config.yaml
n_experts: 192
balance_bias: false
lr_router: 0.00177
vocab_size: 2048
learning_rate: 0.0134
max_steps: 3874
Below are experts of layer 3 (counted from 0) of a mixture-of-experts language model. Rows are named router (the router's row for the expert), gate (a neuron's input weights, with its number), up (a neuron's input weights, with its number), down (a neuron's output weights, with its number) and show model dimensions 80-159. Each number is 128 + 24 x the weight over its row's rms, rounded and kept within 0 to 255. Numbers have three digits each.
After each expert's rows: "comes before" lists some tokens at least twice as common just after its tokens as in all text. This comes from a sample of Wikipedia text that the model never trained on. Tokens count by the router's weight.

# expert 58
router:152164139104106086133181176101178115128148129167153160109120109118114153102125129098141110122131156116138143138105110090122159082115128155104162132132149106119104105137137127149161140102123128144120118140140163131131113130109115072101102159
gate0:137097109116132138153152187111149126159107096081069080132177102132173140160110144133090123159128153143080139129111096143116186080133099171159139116161160098116136095112101114123106130121124114124092132169136105142167128143142123138154109115
up0:112157136107142115113097100148103136090141169171203160134075158130077135092132121131148132125126091126171115125140165108144072175126162096104123148088098149133125164133162154142158127133146127130153126079129156106089114105117121113093150149
down0:065121138144128163093141089177104134081142119099130086111153169136108086113143125133131174124135147188107127110090134135114138111132121138128098121150131137169141101135129142124127165120156108129124117095109159125119160114163163105163139084
gate1:123092175151079086163106129139145102106079133138118136106106155161101097109124107121144133108136133125154176128125097135096106119115119165159145107149116131142134123171136113117131103119142111120150132087151137140132108157152121147159104161
up1:135161090118185163092149137127102151146158130128125140163137090111157163145132133136117115146100127141096092138114162117167136134141131096107107134086166114090103149073133148127125171128119137133124097185092097087133127100122134134096137115
down1:107200142144119079133160130135125118128116143097085059099134077141135146144104140145133122137145166145165077098146150119125123159093144135163121114146142120107148125144131125114107170119123130137112100156130097143116131111146104128118162147
gate2:129124142089132137185132144136113111123137124170165127125102128128116145137164130097119122154172147179120106139097139092166123144146165173103113080111129108156101145091128139173151111139131116121152156163104063121115159157127133091130114179
up2:131123108110137147138099120139115133165129150162160121112126128133113121134168121105121114170143141147113134129128108096142096128135170133090164118105136121193107149096130134171146094134150103155132142169089058134113146160105111095100145162
down2:137120159154142114086105123135143105146151110119140145133166124119142129152155112142124132120156158137169086150136117147140136136132129139120150137089141087136145150119124167152097144097130131148149136142085135133076113119134082102122092178
gate3:200157157148128121127115100106163128171152143143139120139166151092091129143095139092137127119141121131129088154138145166064122138140103097175137126167161120143143134166120152155174118140144120132137165166133127133128124166155107136150094131
up3:211147166157123132123118113120164124167148142139131127115153150098099127137076149093127121130150130133109095146125141166061115136128109089169151124161158136149149141140114144144186101146131124134130161150123120112117127153145103134142091123
down3:106125140144114099148091138150123182121097164072099132137094170119095138096116127121108159133137135101101081098132124179126128147103111148136147135146148102124109085129132139156130119137119109093075111175091130073126138120129111133150154140
gate4:157150116150086121155125144140147110108126140102152168124114122091150112139098114146122127133096134109122124126154134119161185122123102135118164127145135147141107123188126111133132172074148143099118125097137108186127128096114119114095143119
up4:089140164139111141163135136106155074111126156139134139156087105087140113145121127152135124161161115091125102132152085138129165140126122145061118125158149144138107084176134099099153131089124153129123121126131103152134108100134130133103101148
down4:139133112117110101112114087117123160128152124136177154093148134126129060146184130171086151124159127126150152086108096142121149110119156123147126117116148117135106128134103104145126107135121106133134125133107165094157100114112137138104076104
gate5:149142148124112100106147106155141147107154140161161125130095104118173142130158154108172077168101169124112134158127158133118147133134169188134102129122103157118124148179130121145141135116141127105140133141128166136128120150093102125146067145
up5:118128099153134161133117138089110110139090134084119137114137127130090117133113105159071177099175119124167132112134091116127121140118099052131148163152139082140134115108135129108089129141112120137120125111131095151135140107162143148098148111
down5:144151145137142116139102130140112148108135087108140106146130142073123163096087117146142145177103093138132139121115130144102097162168120125111098114152122138130154129112161142134135063142105131084148168138109136123099152127130142156162116115
comes before: " ", " first", " United", " f", " re", " same"

# expert 110
router:134112144150126095150147155142140137165131141121110114153145144142142153102151127136114111106148085097142130167099128158143138137138136093114150105106133120090102162135146123127109138108135119080123134153153170127146107131095088098158086100
gate0:111115071157063100091152156132089128154101105129116138129143100170160101122109123165153150119112138099163116125106141152139133138121134150141152107124125173126086152140138101094122114126136122114107125138094108164156135136155134153161129112
up0:107088116097089082118140151096103118167104138165120126151142095130124067102124101171155144106104169139117167122103145130139103142138109109126157139129095162133104147125115139110137081130167096184119120128098109153196136150134113112126175133
down0:105140122122112122142135136085104116133093106109122180124142149115178170168143172104126101089100083123152167130130091143140129095141138155155137102077113149132093121138163128135135158102124130103114140185119128160138105105153160155099134156
gate1:121100075177130123099148114115122161097091163109114094078128161157129170129094162143107125100100125117140137116106150143078120134113115093183129117130162145087163150139151120124142133082117121085097142129152139146120107166126112145110061129
up1:133087078188145121132140111137139139112085152100101077071121158150148171134100150121119122094110138130148152114099151135060128150108121097180111136121144138104150120143155145126153124096117109095097163131156130141131100170112111133127069123
down1:094143141150119142188087121167142149175143107151178133141106119121095119087120134150155153114089116107136141128147133123131156102161168123148146113165140101113152094149151123135134118145151113142109129118109113126107128125124146138117118112
gate2:097116113144131121130094142190132156113142174140164109103139127158112148156171091107142137113144160139087183160117123115105145102118126149160097091115129149099153167116159116162141111097087112118153134137093115148166134134138139174135104155
up2:145125157115126154098124119090102126143118058156142135129164169159127122111158114143118114142099146119140085120133116148145112153155153126126168141152114118113103105138153085086121098149188172150155151113095111122104134110138091098139136117
down2:126155121159126144114134103164110112161130154154138163101103123106130118141136097144097133158135154086146125123170132111142088108093141123118144113117077120112141115103123152166118173118093103144163130122126087169122104126098123123148152128
gate3:108134113115152161120100094143154123135082151166071104146112140157116133140158169129111167153136156134123171149126103128175114142182164113106150121110141083157123092099121133142121114134184103156110141113150131103113145104125135114113093173
up3:163099113177126128149146167099073151129161109102149102105147116117136120161076096121135085143120103098123119107116123113096216141091089139125099109140121163104116155167146132121102127140095149097130152150129176122129149132117132151138131117
down3:153146153120131140141119136138138133112140143122140108094156144140151111119137122131120095068112154119096127152140121085125084149166146117097152147131119136098119118139126104080120128147106139066110124124147119133094132134122118075134118126
gate4:106152110148175145154148148138114136166144084095099154139151152116130130150132145103142140119155115153108148077096171127154119151109147114122120195107125135131125125103114141121140104143143121166103110125082136117086103143124104156110130103
up4:087154107146171123134142152123108134190155096088129161132138129128117123139130151092149146119164118154085148082109179129131119149117146116129101182108136130116111132090095139124136105133136127157110102127071129126087099144130105151126136107
down4:172151114128134144155121133148124112144141121126113121110127148078115112140125143128173101077114187135144138141129153106143110116087149149184153096137099124139130114159147071132136115116124115081118102124117146127161127114114145136100124158
gate5:164126134138073137089157156130132141118105150171094113107120114137101131117140154134157121135150074056172168112138137141110117126124112102077098107104111101111076138148162148128103114136125133090098115103154167138106108150135148117131108139
up5:109104131104129117168105109126116145126149139163167117144124127141126161129123102106138143153087145176089131127115126138138150145165105134177153127124165145123155098079092112142166143145159152141125161132126117154158143098135116139097123111
down5:112144103130132125134089144118108126108134073117087126151125112108132124122159142123103150115117130161128113095199134168121122136093133157120124148133118111114157119128150188171180089135133152082122147136080155150142105125105126110126124111
comes before: ",", ".", " of", " and", " in", " were"

# expert 105
router:131092159100164095152124131126148155106125117160142128128139151088117111127111165137140133090141141136145147141129179132145158120107116122148132111086127138128098118092135138150109141090148147146119137080096144130146110127113070088134140119
gate0:088134152159144134103175095143107119127096096089129120162089124132167147108164129109139121149144132099099145108121190094127128121127082149130122144166172152096129135119127146158151166081128143122108149143155160109114119095116103105124145130
up0:152114113069103104153099149116151113149129154149113159096148130118127111141107149141127132119096136145150097147128067149123133141113143097150150118098081088175137101150144110093101109153140144135157127115097090120141126146154142130113123133
down0:104100106118163143115149131131132127154110122063139142134122124133108102096123118126113152077160129104144124109138179129148148144135070073109183121099166132121124104125131143192154158154118085124168120143099123108124118148097126095107132102
gate1:114106120158132129136107153160126099177150159113098140110150152164133147140142123130122144127129148120104105151116095122138086087121126125110095125109126144138141105136167083125110089092137149144139166095098144136151073143190150073126120106
up1:125187109121123121150134137094130144136124111100143165118158107083115053109146110145106138098105099139145120162138159129132137153113116094133149126126080157136101153127074119133141166131122135118116103146102079135138179109121146137142134111
down1:104144172125122153169130095117106160137152164135132105178122101148086127131138115096142096149182126141110159129117123127090102172065149118109086143157148107123128159176094152133141137115168120129136119130137109134100140106150127118069095083
gate2:112132139144111134137088139088132098106140133113085097123161106130108107154145117136091138083120134108137114115145142045099087092150134128143116126111138139149145139132153115119105131106100147149084108124148078177143132115133120142130161163
up2:127105143094128126130138113172114138120127119145157169122099146118141169106102136149168132175124127146128139149123133190157175164129109118117117143125112122096101130127109134134143159169166111092165128143137162073113138142116145145127107115
down2:102142112139110104182115179128140165091109155114136089139117096147117146093158134161162128131159086101095115137126157126143095091138101114118153089111174128119138117142118115134130131104123092145134089089149152172134154127152142143108118164
gate3:117132147138132154147171089162150154115111144106146160135137133107151095131166110129111172135147161116132097126146122143132176141119116122109154127135126132188152155110088138086160121147110146161139117127138135103165115106112109119116108094
up3:098133144143132140141166107151166163112125131114149151144160133091165100131179128139110165129175138123144104141165117113149158123128097110121134135115134136152150162136087141104167127121079124163138143114111114123174142115122074098087118128
down3:185130088170172100117138092162096125130109127107119149105117179091118055114132104104123113141125130084110133153165140120109093124163148123108116095096143163160130122140132100163165122119138155147162137093132152157099128119109143113127178123
gate4:168123145115149131134155146145145144138169155117097114166130151136098123152138129124162130162126160127101136155122112133119131136126109138093095186099113160134134157140137158152123130148110099152143082097137149149115099135143139134137097141
up4:135150122103100116170169154140102105136130120074129102172083155162141163120113181157143145159116133144157125109129122145121101156146093159128160141117164088150156153098130108133135119139146130171137127142090126145106078144145120140147132160
down4:121190173128103157113118136144169155145155154164114119121064126120112109103112121181158168169171176131112114125129140148142134134118134133117098130102144124123108135132103159103135110101114151146148130156166119116144138113138098112099112113
gate5:141190160135120174125097128142134091082110131116107183155119090144117125161129131109163135102144141129102165080099086120129172130146123129143127139149139120124133151102087104138109110108157133122125144158101102094120096142138163107125119106
up5:125085105117134074141146120113131160167146131129138070104124157126142128100130140133098115149116106128160099174164154137131093120117125136125162112108109152133124100143168147119152135149088121143113096098146161148135156098124083151158140152
down5:148134124141117134159090162121116137128155133112126150130106155127153141158101101145103157134133100094118156095175115160117166163110133158166093131127109095144138163115142132153129108144141108088132092120127090119121131136103111155154101135
comes before: " ", " 1", " 2", " S", " 3", " P"

# expert 11
router:125156167145172090175090144116136118165171143149103103128107140140159145107171115114134111138147078096123075163153105127128136144133105125103110123118093165098147138140109131096139121133100151087123131123148156106152116094112077111124109109
gate0:152142138156126122126144114154169130090136110139162128156172136129126150108123127109138135132147143106142097121118142144168129181121175143143161125127097119148132193197121168111079119105099107130123152110070146108115101136129116111122134106
up0:139159144155114143154131141146178123103167084142162135147158135105132168119121146108132113131136137106139080106108141137149137140129160165134153116136125125169130168186125165128100128107109117124118176123064131109119087139138111100115137111
down0:149119147115137112104064117191150153155077134145147123139121138140121125118142113086140154148125120125115148125111118169138140139164118082128104106161109133161163146155120101160117151139137062096103114098102140136106169107129135100119112132
gate1:111138095109165088148158126136139114145187144122116151143125135120133107097109132123156139103112138057148075113150084094098107140091137106133165165145125196099170099120141139131118133123116105081150106128153107117116163139127134089176120129
up1:114149133103176138147165139111140114155181148127130164172132106123150114130122108113134138091109135075146063121126104129094105119098139123140164145150136174107165106110142138166096143116120111076142109134153136105140134140162139077180131125
down1:133080178110178138148132125110132146119164128140118138129136065097150137149106094132129155087098120116123126136175116089148123128135172122110113133184121112131135133120141108081147100149122143139158123100098150113116122128115094129129092136
gate2:146135127181135118146123158120180133136175161093131118135106150105146115128147154110125146123154101114122120123181162126160063126102108129137140158126115128128138168147134158144107145092157142114094110083151138136115081141120101118124112088
up2:141148127173145106138110132103161112118191150096134111135091148122132141133161146108133161129126118115097127138173196113141075125114130122152128142124124148132134157145146157147127152089153143087096087103151125116117076156145097132137095103
down2:141145150132159119101181121125150156186136115136100136118138127116140175143063114106135108116131142098112092095116121095145105143149086110152104126180155118127095182148179145095127110099129145126129150165130174084162154134123140087140098110
gate3:172119122078100143155107129136114079071139111130100125147148165134148097119120126123104141142099150173154085104132110117089131148088116119135133097121130170137123096111120157080160091171137158110174167164130145116140140107182113110084136131
up3:175106130124116137137118145146120078088112114117103139130138149132133108106111103136099130143130129145169100132113129097118149173100103143130146099137135166133126088098120184078140100160139152120180170182141170137118118114133091130076129126
down3:087120145145140143148097112147111107163128134149127121127088110121139100133152136082118144123120094151147096137120093084159087112083140112158083115122114128103162161166144147132143170140104110097164143109142140145131097091118131096125124133
gate4:130134152128130151110149110081151143119145138124124128121117131137062136129139133114142153140110095116145115144156128145125143165143087101163094111088148121146120134124177085118111176121125138158105129137137175146140094146147137132127126109
up4:143153100129150156106111164124115103151149120128102087110149105081115088155121090135108098145127147162125074120127090140159111109121157141137117162131128170100150138127128146121143110168153105087132151104189102146095124118136137103110165124
down4:115167105154106072105161110094114141129148119157136146124101135104121072107127137116137106092112136129159131119160119095149130112103114162173116117117115116123094126126122158138139116137167095158164089140179073164093098135117123158145092123
gate5:130105129122098105137096122153141150136116117167106127160135152150097129140123144132135119127176093154146168132112152156176094133126061146141115180128133099117154084113107130152142125106171124149161097090109105126117115136062127139113118130
up5:137148114119189178115163150132130106132136130081154140119140114102147103126144109105128135124079162115101103122158117102069138109137198124124145095137110129130092180142141127108107135150106134118091154162147107123119139139181123133137144119
down5:131095154177074153125119139123114114092128146118123112124109071131128140104116110130151143138131106114139123123155136115151153106187161131120117137166129163143156108114145143107137142151107119148086177146129072122127142143122105089082183130
comes before: ",", ".", " of", "ion", " and", " in"

# expert 84
router:125186155121139126118087153093115135125146103160160168174108104116135160121097130107150110141151128154183160148113144079116114145126146119114134117113106100153165107142142140163128077120109140136164137102126142113140127097114102121113125138
gate0:107172153114153152095091188107120132112115121106138128110155137162129116144101101128159125122118128172154086090116140118127137154110124117140097108126154146093134163158113107139118113117133080106133113131071096133131102135157103145115127086
up0:155113132130125120165153081122123125163118132134122105115083129099132135118160123103106145172179145073113161149140111115134135099104144135125134131132146104152136123117107161108149093087120169152117108132157138151102170147092139122110128167
down0:136113127165131147150146095145119167106119109156104119126080143101142137140156097124149160147112136114091140166076188110154133141160095114141159122136110118137106136108106115092116110131152140162143113190117151128118176191137094112144118171
gate1:104130101156121109144096141118081140154116155145142162125129153119143153154130142135126125127109096128115156140105148110131140117124097127092126154117141144134125163184127127138105122103142117136122127160130130169160113078071111128139127136
up1:161137161151148168143115143131149152143062088106110103125116148136119134143137096138114123167126113106105112120129157171129155099099130129176142110093111167121152166138151152109122186076141107130110115174128103116132103118106130163132125131
down1:117134137130104106144161111133134141128102122143098120144110089116106192138131101135112152108130115132122130104097112169156140147142112125130146086113109123122133167150102137127165130105107132127116142154171185122070097162101087146118147134
gate2:141133074134161153125168141139128121141138094104174158107131174126132130118116146137096148120121118135151136115110132104132123140134135136096187116135099117166128136107109146115124123147130170134147139104055114096125091141134088100112107120
up2:148145050107133120124156130159147136113131108114139133109143152128133120126123120150125112124100147124136087104114107100149107188143155117131141161134125141142177111089100132103163106150129143134127131106087124107077115116124078119079141140
down2:131109150137094124146146127120097152089134125170114114173138136171158135170137157105166128160135128113146099165169125156149186153145099111120139128121121133124121116127147138085163073178141113106087114127145176110111147090125115143124113156
gate3:133123106122154167126175131154130149124131101096106126148128140099120113101108107128103151155080122155118132105146095134087117120138168141131088167103095172100110134143086095091131144103099127104186084163092118116132142115119099130110105112
up3:109128153132114082135075134113108098136135139157127141110138124144135134153129145116150102111184135114151122151120157131172129122099109117120158090145144100164143111104161148180129127154162116140077162099150142137125114145126157124141160146
down3:132116164128098178124119116143153137121119158099114129095107118173120076124111130075149088141152111132164126138118141112120160170109149145086114168122103132082142119090141095127155134163130112128154115082091104160157142120089141108174123155
gate4:090141163174102143127134140079122114126126100126130157090143159174101086136142140167070149146172112124123133110101143131150153174135132164132134135107132151145130158119083139119112156130084144132137126129093121127099127093134094127093124102
up4:159125101074141122147131115159104155141138152111120083181125094130171163126139137084171105089127146134155142146146108119113090096096130103136141112137146077142131124134192104131138134159178105148132117107117127107120098151126143153162144124
down4:170120066097142090133147112116099139091162114134115158119154135101082149123118187103156134140168105115134127136162083139126144117090116116144094113157138113092153140126127135100152125103119103130125113131086134131126166144145119119149111164
gate5:095128065136155163111102179086131105133122138093150110179173139101091126137115145110113050115108122148157128097118134115110126140138176106138145145146126140112135130139139103123125111125147147117136116093095107133118113162115139079118079150
up5:122149091133130118129100209097138150120152116122140088165111097111101129121124160109144097135144072167133124094089186079076130147131139152142158130140133126140164144109156142113150137127120130108108078083157082140141083142122137113101098131
down5:104150114113151114103107160090141137144064165135154093156116166105142129139101185136110168165147107123131129107117125131105157142142083158125151121119074186148112113140110140124058149109097163138133108109148118104159101138129172151154103177
comes before: " ", "|", " |", "•", "ur", "w"

# expert 100
router:120123128113130148111126079147139126146112122153075090141139132145104149117094114150091133140163110139123105104156108180132145142199139139157123089110145131082132168118143130135148161096108099088108161157125147136136153100142116103116129097
gate0:085111117136103138143153100150136086101127140145095087130140144141158118137142102144146128118086127116146141119145130106058109123132116140155120073141130198098140116067155121102153121128134130085113127165153158125125163140139138143139109122
up0:167120157162134134109121139059113158143151095128129126155112117170134161124132114070110150173148148109116101116139105129195127139122156161123096144132111121140156153169161143178117184146091160164156123119120140159142097103127132144075137128
down0:136150167099119092133117148120078117104086112142097130112091109133118150142147146140148105110127150117101147128125149073137149122125142142134154131151121092104111143133079158127110095130150126141131140147116159122154134143121158124057115085
gate1:096091144147112107116113063127145130128167168140080117141145110163106114114113113183144138104106141174156141144134109149118107107190093156151103108141131147146123156086115109130146156108153112101109135144173127181159149117127141120137125125
up1:110105125115130157118126095128116122101135145124124097122149115167121093098124097153144136136135177185144177130118146142131127133146116106132111141127075156115112157103136140114129114102161123101102182148152110166158145073089142124094136149
down1:130120110106105113121117158117138138143154129096133171130156132125122130121133141100094137133100076124089140093154115121147132133092103135162130155143161125205185126132160181127142069138122140155144121122106151143152111142144133157132104149
gate2:138078119149139134146112128162133140091206183113088122123133103145142142159125112131117147145138104156112106107127161130192121164123132141088119133110112172134128117092117102134116129116158157113131153169125129135145116095130130174094118175
up2:114174137113159126122124129083095117141077089151157131127122148128088112077130145140147096098142160130143159123135068125063116083125107136160137126145141073142129136151136136093140110142101112159118085092137122098106148124128122128119161081
down2:118119152087080093097141113138137111113149145105127135122163109103163105147118123171152107159135132135142108099164157130179119135118129108095103136075129123116145142124160155108101151089126121145174121147099111099139121115153126156122133134
gate3:156098117141158126146145114168121078148137108141101102105151129084112146116113108102098105128146118100140098118127164146111171111115134101122144149117143143089175139145140159175168085120096084080141158136130133126183137112140121115134141105
up3:150110123088101134145169118074084110092124099135125160154131146120172154137107177139114127124136109143119132130133135123119105165115110145156158131090136163146104122114114155101084168107108159153126126114069138117120143076154133151095080123
down3:180108152124154158141142110120160163123147122147162145123158179093098112134109104072139109115135167183145112127134119098095084126169085116164121135144102105164135116133078127105165128149166091110155065144140168103131152132130154118155137110
gate4:133134103137159090129077083138123171128089129132123138123134184183123077137091136107133095096122102131110121122161152132165086129131098144148201146162079135136138109197157126142158126143149137153126097121115136120127127129188116092119104130
up4:120154150120099145137178112122090111138152109136154129142136112095142123110137128148127114158124153113145104119112121179093150118142170129121116137127204132152087168104106134113095134158077130125114160116100143136111109122105172125149183129
down4:120071157133119130116110116138130116160089113096117124153117102123118134101083122163128160078102134110112086095130180130143081120088165118123129132100102126134159117125134149102111146114089118078179119145072155137090108132097090139073144129
gate5:135130114122093145121153103153145123137096087172140144171141133140074148114128126121105138101146121130112110096155135158155154113142126112142133134150162158114129146125109132131134165129110120112131117132125077146117120087144101107124101124
up5:143124119138135146089172133135189165122133093142138160107096156160093134116164109127101076126124183153144118092140131107096134111154110156084158161153110102091173156136117155122109135118152128132141170139130106092101100093128120090118110143
down5:145125130141098134162136099115153159172110124143118137118099132159137150071111102109085135110109066138120144093121108147127123102133114130144114160103174113137115134141107091147085212125107136099131130120142117129121136161126133117126110107
comes before: ",", " of", " in", " to", ".", " the"

# expert 32
router:124119172128122078145089113102150149103143108149131140153120141101121100146108136087168084120166168162151165151130142140125173120087090120155123104116144159118112122113168134146116130104137143135141141109104142093146159110129092131142129094
gate0:083134142141160128091121126144123134119148159142099108161139157126116145131138107109197117125100087182048166140165109120174139122129114126160135136111132153122138131103107131114140127122155131146125062125130163097112122131115141132164103134
up0:104153120140132124150113166122087108103138120113077133166166128109125135142140108123136130143139111145084158178095117097127070121128112105117111100100129142133168108086130124145150166062084081124122089106097168132108127153095122100129078133
down0:121182131105139106134090130129145149165099071178122141140111182137111161098130073126103141122145154176098099093111133119091110117110100142151130123138153082133169107156130116124137106112114134155147136082154123125117123092138128105126097112
gate1:109156139120121142148135133077141127111116097171136103147122177131108137126097128082145097156092119148117155175128137157128118118142111091087108140100081152156152132104171101110122118168139100176120102120134139148120111099109116094132090090
up1:140138119081090132128108140168150139139126124092157120129123127143129136113131129130162140145149107147166180150117142081087130129096116172101131092124150108138142113096178178133168134133125133138128135105143123095132163082095134115105097108
down1:161119107123112143105145101118122145113133143111167142087126122133109112117114147178147131097137126159091129135125113147131114136157147107129089117091169082159131106112149082134079139117110070138110117068110131086102147106125087155150099165
gate2:131099153114161096129167147123135132103145098131135161126152130141121122135095156106152109133103123107153103132128101108161134147135127130147135100162121084116089114185112126107112094126139131097136123113108104125105131141157138149125102132
up2:122138137140115160101102095108149100137121150115123118135079112133113138111139099162115129130126135133124145122134150156090112084089147152136141139122117136138154129087152142107176144135099150156135125147132155111122146115117134114146147142
down2:095105100151129114102137127131098108088119141130143155143127143139131113166116142171130098143135118159150088161100122084141128130120183099134127128181127167143155111130149079125101132092121159104128168159134153116155107161129161118148115130
gate3:140119111139128116163191161113107137176120123139115128102131136140131089158123124111123129167155116213139161140186119175184127100121125120150130100063109177090123127107113084193118138145137157156122137103084132102125121128141122103150144131
up3:092121139115132112110093125156133107088135137096117078152133138111100168128133145142154120067072147068145105146078133076102123137115100128094126144146159099150144148162147174072122108105125090108132107134167120154153135157109119145108116114
down3:099161124139131131188191105093158126113119099135093136102136089124183104116154135087149138117157122161121136137145099082117134122093150131134166113119134137135124129110105136185129105169101131118112119131132104101123155143182140150145120113
gate4:110090167105116130166111105140108114141128124138167121181105108158106143121107094073131148136098143149120165118089095100095140148123125120108123127125156121119112129114198117103089116127145096131140115128145134134169100142135130145137102159
up4:138143084147140123130091124109163143119115135112132172122123130081132122143159175130111090149157135114153132161164149130098127081144179164147115086076138139172152173144109138151112144129095155150114168126121095111120121128121166158151157106
down4:140106085122165113142176109137111108090107127122163127134129137109124122137139135112104155090115087150147108125099157106119141102140104135070142135158159121110109083107117093166136174148118088122104108149116098158114108162154142137133160124
gate5:114136175143140146135094075136134112118081108127180127138090130134160157130137109095117109132097121110103138158167164074126150107114133128130081170127125105140102138142129107130140114181136132150095129123143159128141123076142142142152138082
up5:170082086106106131084188119119113085164123167185136131101138099130145143136137128130120090093137170134186126090136141116063122126155141112143145142147149143128135106134118128130111091135139157116108175122124123128127148140128099147126087143
down5:160101102116153141145138106086103109162119144168124144108097141107131126116128146144147159113119181115132130114161166146111112203135125131140119136151131090147118137154128117131121123103140133146123118153140144104125136120144127126103109117
comes before: " ", " 1", " 2", " 0", " 3", " 4"

# expert 131
router:144102122146080132115111122130100168111160116156165169133101145104092127108151079123128118147130126165122170144110136123137139172133123126095118119114148162138117143098116116148164116124149120136174132119125133136136132132113168143135103137
gate0:079164133116109109105114134100070132114149179154162144172115092159137134120133098159085153139104148131120157131111123170144111125108114131113130153115161159105102143128114116127152097115151108108132167122160119116097123123150140122106132131
up0:111125127159141137161122138102104101149140141161135129144132146152100112104088105160109126167113143165176165114125082118104103149096153132128161114175121159125138113143138127088102081112133112121156130110106112127117079141128079147151105156
down0:133131142121164156123107105081116136114158169120056122135172142124111152129118130117129080109126148108128113091161134123140168136110102099113104131139150109108179111163143132133090114089116133113174106100126171114155131113094129137139087170
gate1:157113156174086162116167118128123109106130130180187139168128136176158126133149138139112141106169069158140132096157093138100105118139140141152129122139142109147112117154151095134158110140130121099140156122107127075139084136136134138130087110
up1:135134117107139110140122134141148129163143112108108123107107125117110122132111121120144110153074192089147148107097129140164155107131134133114108133086119186118144159134121169122143131108104119179148109154164117170127206107112144133085171145
down1:131128117131122108188118129129177093080096102121131157126145104145160167086137098166121164149133119142110131154092114146121156142172108146142100133128135121096092155094094123118160164117139107084120127112130141119104099140079170131115135153
gate2:114117166152137143130150127107110103087139149148161122125137103089109140092139098133132160109134095134071091134083146152198141124131093132134134125137143162138085134139141108160127158145104106115135150147093120147128117128091169147160121093
up2:118115155153136134129144134124114108086122161157161121151146103099108144083146121134136153132120101116085082136079134150198132125126113129135130121142124160146079126140135110172122146151104101122133156161096127156132104121091152145139117092
down2:157095117149146107138135111160148131137144171161078136149141153131151137136130086094124150154136137166149153122119130101118128149125158130147116122103118106177138126096128110102160143133111137118122101125124124126094170127117076141168153090
gate3:154097183144089150096104124107189094093139107176132105094094119117074113134107143113137092159103116143104132126105127143133123097134077149171178139114122157120099112153167164089138158130143138124142105133128137136116149102139158125163144126
up3:091142088145161098120148106146086159150123147124106148135150146113166176129177103120127108111109125124114134130125132136119112160154191115100137135119117125137154129110113130136115080119139117130123145118169129114161112125131129142099116127
down3:138092125124147156093127130147125089132120094160153103098122126178125139134158124152104091124160107142135121185078158121114179159134140142115124170120130118125150141119078118139137134139113131125164111140123082127101121114172139115162138139
gate4:112126154063115130124116124162174129142155150133092126160113133129121134127155123081138130092116105125081121105123128106062134137135179104129132107104123166126117127118153110135126078092082129141182105156127110132137091144158121166152115189
up4:146133108182150130135130127094078128116112118117150134109137115137126120131092123155118116161136124139164129147134131149196099112122051149123118144160150089114134147132101158142122171163167124125071146100121146128124163120110135076106150066
down4:130103113140141139121135114138145123116126115119128165098143105113104179166107108140117130160073101147125063155146140125116118144113144157138097092126144156130120140121112132129128156158144091162107121136094162168136138115134130152129139139
gate5:122178126144152082114150098132113097150149097101134140122075127125176129174130125137133134133150110116086105130152154119137093140114107141159114160129098166068093124118182132083133128123124140143097123110129153115124121078129141134177153162
up5:154078144109103188150111167131153142114110153148110111116179116137091143102151139117122140112102142133156147124103114136129170110125142123107138105122141098179159113124068107170115111127133125117143124155135118136114138160135125120098108095
down5:133143129116181112126143123100126085176146117080113166141120128112153130113104076132119125142135100118117113128168192105154124151102174155142131160116117147157128151173125183141114121138119129120145130134119106125131156113125143114129109100
comes before: "\n", " ", " 0", " 1", " 2", " 3"